config = dict(
    n_layer=11,
    d_model=320,
    n_experts=64,
    experts_per_token=2,
    d_expert=96,
    d_shared_expert=256,
    activation='squared_relu',
    moe_layers=[0, 1, 2, 3, 4, 5, 6, 7, 8, 9, 10],
    router_score='softmax',
    normalize_top_k=True,
    routed_scale=1.0,
    balance_loss=0.0155,
    balance_bias=False,
    router_z_loss=0.001,
    init_std_router=0.0268,
    lr_router=0.000915,
    n_head=5,
    n_kv_head=5,
    head_dim=64,
    vocab_size=19604,
    norm='layernorm',
    norm_place='pre',
    norm_eps=1e-05,
    positions='learned',
    qk_norm=False,
    attn_scale=0.125,
    tie_embeddings=False,
    parallel_block=False,
    init='uniform',
    init_std_qkv=0.0329,
    init_std_o=0.0329,
    init_std_up=0.0329,
    init_std_down=0.0,
    optimizer='muon_variant',
    lr=0.0072,
    lr_mult_down=0.7,
    beta1=0.95,
    lr_head=0.00408,
    grad_clip=2.0,
    warmup_steps=200,
    schedule='wsd',
    decay_fraction=0.804,
    decay_shape='linear',
    final_lr_fraction=0.0,
    batch_tokens=[65536, 131072],
    seq_len=512,
    doc_mask=True,
    train_tokens=486500000,
    steps=4982,
    dataset='wikipedia_en',
)
Below are experts of layer 5 (counted from 0) of a mixture-of-experts language model. Rows are named router (the router's row for the expert) and show model dimensions 128-159. Each number is 128 + 32 x the weight over its row's rms, rounded and kept within 0 to 255. Numbers have three digits each.
After each expert's rows: a language model's description of what the expert responds to. This comes from a sample of Wikipedia text that the model never trained on.

# expert 50
router:103115122133127090103137146173092121133115090192138144142117123140143067134155168146132082083131
Adjectives and modifiers before nouns, often political or descriptive: Republican, Democratic, same, other, Historic, political, plus mid-word suffixes.

# expert 48
router:121085094133124124088096140168141094100114140164191136168144140181140058140126143156121100128167
Pipe separators between table cells in sports, election and data tables, plus odd fragments like SA in chemical keys.

# expert 25
router:094109127105094101060100133149101087129117132178181124167094140140177081120165088133140127136134
Capitalized first pieces of place and person names, such as Vancouver, Kann(ada), Punjab, Mc, K, often in lists and tables.

# expert 55
router:118121125092110080099126123135102068087123172185177119143111175161147073136143139148183130103171
Periods, often right after a year or number, ending a sentence before a line break, plus decimal points and words like about.

# expert 60
router:095097111103103117084117171159122076098120148157182127127118174129158120127141146150133111111114
Narrative verbs like became, was, moved, gained, plus broken foreign or Unicode byte fragments and mid-word syllables.

# expert 22
router:119147114103136109104146155140069120099107128173155176163124127149142116125124108128134111098102
Line-initial dashes and bullets that open infobox or list fields like Kingdom:, Type:, plus words such as including, include, like.

# expert 14
router:078069107115068054070208159132068059134163148188123149130132109156141120148157165147165087119118
Closing parentheses or brackets ending an abbreviation, number or gloss, as in Parma (1), (FDTD), (1991), plus some word-final pieces.

# expert 51
router:111083099131066083101150131173129072111101123132144146168132124159140100120134130124166087122149
Degree and minute symbols in coordinates and temperatures, month names before years, opening quotation marks, and decimal points in tables.

# expert 52
router:123133145100083082071148146140123124097109134189156145140081160156186093130146129147168102163236
Single letters and content words in running prose, such as no in Yuzhno, considered, decided, whether, terms, fire.

# expert 46
router:104088122134100115080153161158084087141103165148190157165129091134186057112151090150154123153166
Capitalized words within names of organizations, programs and teams, such as Royal, Scientific, Creative, Under or U in U-19.

# expert 19
router:103107109067099104138120105144102094133134174198181119156120077169167111121163195115135160159143
Sentence-ending periods and blank-line paragraph breaks, often before The, In or He, including abbreviation periods like St. and Sec.

# expert 21
router:119104139118108100102180145163102093129111106200163158172111183135181063129175127146166098097103
Noun stems and name pieces after articles, especially son and brother in family descriptions, plus month names and year prefixes like 198, 201.

# expert 20
router:105136121084108085063099170161118057133067140137167146159131126168174063124126120174159076104163
Table cell bars in election and results tables, small numbers and slashes, plus scattered content words such as starting, deal, contract.

# expert 0
router:112122112105115097088200165125049120092112139171118136136137156160142125099171077146127139110146
Single digit tokens finishing years, scores and table cells, such as 196-2, 193-0, 2–3, and chains of stats.

# expert 61
router:099176093101113110024128154162160163152172133103158111139160117122148122105140149145147100157125
Second word pieces inside rare names right after an initial capital letter, such as P-iz-arro, B-id-deford, D-ink-lage, W-ad-ala.

# expert 62
router:119067124103081107068138160132103103111108142187204169149129140153185075136127127152157084132164
Final bars ending table rows and headings, plus plural nouns in census or descriptive text: households, countries, children, areas.

# expert 24
router:129103121126084089078108140144127111129075120185167151151123136200174088140160109145161117113163
First three digits of years such as 200, 198, 201 after in, born, or month names, plus the after in.

# expert 3
router:115136109109076097096151125163138137142066131237134141130127122168129075118123165157171098138094
Capital letters and short uppercase pieces starting codes, abbreviations and names in infobox fields, such as OCLC, PS, Genre: Hip-hop.

# expert 28
router:092127098104082093068170152136115116121123141164144138185074105168159089132161132143144097183135
Adverbs after verbs or negation, such as longer in no longer, yet, still, just, immediately, plus plural endings like ers or s.

# expert 42
router:108104098138103096107126174136141089086076124164174172177105084168149113122145136123172111114176
Country and region names ending a location phrase before a comma or period, such as Canada, France, England, York, Slovakia.

# expert 53
router:110113106099098116104186134130118089140101128212144162138095175142164116157163092163174088077148
Table separators, closing brackets and semicolons in results tables, the word match in wrestling cards, and Thai-script byte pieces.

# expert 36
router:104121131101092067048149190131100096126117140177135137149077097126168108103143025141150122128109
Opening capital letter fragments of proper names in lists and infoboxes, such as Jar-vis, Gast-ropoda, Gal-t, plus colons after field labels.

# expert 63
router:145108084119132117094138103130099057129137103120201215156119107136141100138114143154135087156210
Middle syllables of foreign personal and place names, often in sports tables and lists, such as Kasparov, Beltoise, Roskilde, Provincetown.

# expert 17
router:100172128118094112073156127127080110106083101171184174142129070163171103105173149142123101148045
Articles, possessives and ordinal or superlative adjectives before a noun, such as first, last, another, the, his.

# expert 16
router:096149097080112130110144143150122052118139135192164164127118196169153072125169168152156131135189
Year and number pieces such as 20 in 20th century or 190 in 1900s, plus stems like ess, alg, ass.

# expert 37
router:142096139128100103066192148136137122122089162184185170132060129130177111145173096133155095153139
Commas, and sometimes semicolons, ending a clause or introductory phrase, such as "In the winter of 1996," or "Many predators,".

# expert 27
router:096158140103090088089171145142103100104128146170164169174132153176191102128161111141150124152121
The word the (sometimes a or small numbers) after prepositions or verbs, before nouns like first, same, United, following.

# expert 40
router:070108121117064102128150168142095092138109102181132184143110150161155084111121149151150078129138
Out after carry or turn, empty table cells, the, District, sq and other filler in tables and statistics.

# expert 33
router:098155136096088075107165151139104120096108144171137168174088147151158072147161152181189107099170
Middle and end pieces of long words, especially st, ist, itt, tion, ism, as in permitted, advertising, cultivation, bureaucrat.

# expert 35
router:079070142124106113100200121119102114144149149176141157157137187131165116090146182137152144121148
Head nouns completing set phrases or names, such as War after World, League, Division, Cup, season, home.

# expert 15
router:126115129111034120119162103148158109140110123146167173133111105167132106100158088141135129131148
Conjunctions, relative words and subject pronouns opening a clause after a comma or period, such as and, which, that, he, it.

# expert 58
router:107083117114085103067170140161105118131102161182132155173088086177159086110158140134139149074177
Prepositions and to that open a phrase after a verb, noun or adjective, such as to, by, as, with, from, before.

# expert 49
router:107155128084060104053121125131108098095100109182161129130142155147174086163156169169155096157112
Digits inside statistics tables such as 45, 44, .451, plus short capitalized first pieces of names like Er, En, Br, Ful.

# expert 38
router:103145115105096079095237181117095131110083092169158134124099100137177083136135102146158090207078
Equals signs opening article titles or headings after a blank line, as in = Sweet Kisses =, plus also, both, Sir.

# expert 11
router:115119077095122105077163142170077079116052121213137180136109156188155074119145156163158134101140
Short lowercase pieces that start or continue common nouns after an article, such as bl-ow, grav-eyard, ser-mon, rub-ble.

# expert 12
router:122101116118132140102105164110150125129129144182199122164119068137162104117148117125131101205110
Copula is/was/an right after an article's subject name in opening definitions, especially species and genus stubs: Paramarbla is a genus.

# expert 56
router:076147108124069120120139165154103081115110141175152148126138140188191107124139074142157096136170
Items following and, semicolons or commas in lists, including month names in dates, semicolon separators, zeros in stat tables and names.

# expert 23
router:113122143131071110093153133147131142129107186153181159151097157172175084143148119134156138123102
Mostly opening parentheses before years, abbreviations or notes, plus colons after labels in infoboxes, and heading == marks.

# expert 41
router:108130124095116126082143158149101089149100102119157116143138159171168092162132116153089108167160
Past participles and verbs after was, were or be in passives, such as killed, appointed, given, donated, included.

# expert 29
router:130094114092095123110114140145109138119113136234121139173130093145126096112158091183119095117134
Mostly the preposition of, sometimes for, among or regarding, after a noun such as part, member, population, Order.

# expert 30
router:099122136093130084111184138148132122102111092200143150149127082173177115094157146155134113195204
Possessive and determiner words before a noun phrase, such as its, their, his, her, a, and possessive 's.

# expert 54
router:109118121096063117060151140168107124142141124145146171152131108118136109128142111130129143193125
Opening pieces of lowercase words split by the tokenizer, such as ou-sted, af-ford, con-frontational, ob-sessed, in running prose.

# expert 8
router:099079130131128106109170095112150151151147181124150152129147123201173131086154141130151090127179
Prepositions opening place or time phrases after verbs like held, located, released: in, on, at, from, during, within.

# expert 45
router:085133149081109076090116156181099085094095131165171177187115150186164093142176078162144127122115
Word endings and completed nouns or verbs before a preposition, especially depend/depending on, plus ation, ing, tion, side, fall.

# expert 26
router:103115120114129073094110183107064145112124144172135144165122081167201122104146150187146084138111
Newline tokens ending a table row, bullet-list item or heading, in credits, fight records, launch details and sports stat tables.

# expert 2
router:075112103128097113079120159171095127094119144162144144164132160156139082117157106175167108145171
Sentence-final periods, plus first words or pieces of proper names and titles, such as United States, Liber(ty), More, N/A.

# expert 1
router:110102102109069110106215162169107123084128154191133131150116138168164111134152150157159092085140
Forms of be and become after to or a pronoun, such as was, be, been, were, plus small numbers inside table cells.

# expert 7
router:101102118102094130082142169176128071122103167201179177168124075135174110134175056144163108122114
The words the and The, quotation marks, and possessive apostrophes after names, such as Canada's, "Six, and "the biggest".

# expert 44
router:115121107114102063104167125153100106111073127170161141158122128169162081127146134182175101147152
Word-initial pieces and city or person names, such as rum(ours), Washington, Lincoln City, Green(ville), plus Career total in stats.

# expert 31
router:131152139091094120100158179124124163150071111217155142166085094155175103166184140189151112129074
Common nouns after the or his naming works and groups, such as band, album, film, company, song, director, book.

# expert 9
router:118159136088106126068157130152122101110102142163168173159119129157159071138175124160172104147159
Digit tokens in tables and infoboxes, often right after a decimal point or dash, such as vote percentages, heights, densities, dates.

# expert 34
router:090149098116107085102140148129110106135085130180171176185115145179142106135136080135120119135123
Word stems like wind, Sun, port, camp and the semicolons or closing parentheses in semicolon-separated lists and credits.

# expert 4
router:084124132107089086113120165170102091092111142164159143176133176136139067114164105132120075106152
Adjectives and names before a noun that name a group, religion, region or party, such as Christian, local, Conservative, some, British.

# expert 6
router:125168131124096103115110148137086105096078137168124152154119138170155087129137108167164089133160
Word-piece fragments inside foreign names and words, such as Vish-n-u, Son-n-en, Janagar-aj, plus ages like 25, census people.

# expert 59
router:119157097128106113086129170150115122132087115181191161180149165168169088115165125143162125130157
Sentence-initial subordinators like When, If, Upon, Although, plus has/had, section heading marks, and Singles in chart tables.

# expert 43
router:113104112144100102050129163110103116101140120119189147213079117179151126171124144130112070085199
Final word pieces of foreign names and words ending in vowels, such as -as, -oud, -io, -a, -iro, in Asian, Latin and Arabic names.

# expert 13
router:087126141126101114135183151188142095167094147181151147139078136117174129104148066135146119148129
Pipe characters separating cells in Wikipedia tables, typically after a name, score or number in sports or results tables.

# expert 10
router:093111115112100076062137175130100101136110118180157139142139106185161081140132140131212101105162
Mixed word-starts and nouns inside prose and tables, such as adv in adverse or advances, population, capacity, Division, scorers.

# expert 18
router:093152106090106091100130158137134060118094137165162177142143114172171117122132162138161116115094
Suffixes -ing, -ed, -es, -ers ending verbs and nouns in narrative, plus sentence openers like According, Despite, and table pipes.

# expert 39
router:121091095096090097092165116147179113107130141176196167131112114153154123113123170187153113133094
Field names and headers in infoboxes and tables, such as Conference, Coordinates, Born, Died, Location, Years, Phylum, plus table separator rows.

# expert 5
router:126166101126086104063130139132125124110110160135197125179132098152161098135160088134149129137126
Capital letters and short opening pieces of proper names, often foreign words or surnames, such as Z in Zond, Ke, Sch.

# expert 32
router:087130143102071091057179101154130111165121132162148168140147141136138118162102095135124127136153
Words in wiki section headings and table header rows, such as See also, Election results, Awards, Career, Athlete, Heat.

# expert 47
router:129082103099116122087139156149094086131123114198166152180100068149151109156135068136160094090189
Final digits of years and small numbers in dates and tables, and words like One, Two, Premier, Senate in names.

# expert 57
router:125058122112116131130122121152112122119130142197184173178068117161173064141142142146097094126170
Hyphens inside compounds and en dashes in score or number ranges, such as man-made, co-written, 22–25, plus slashes and -ly adverbs.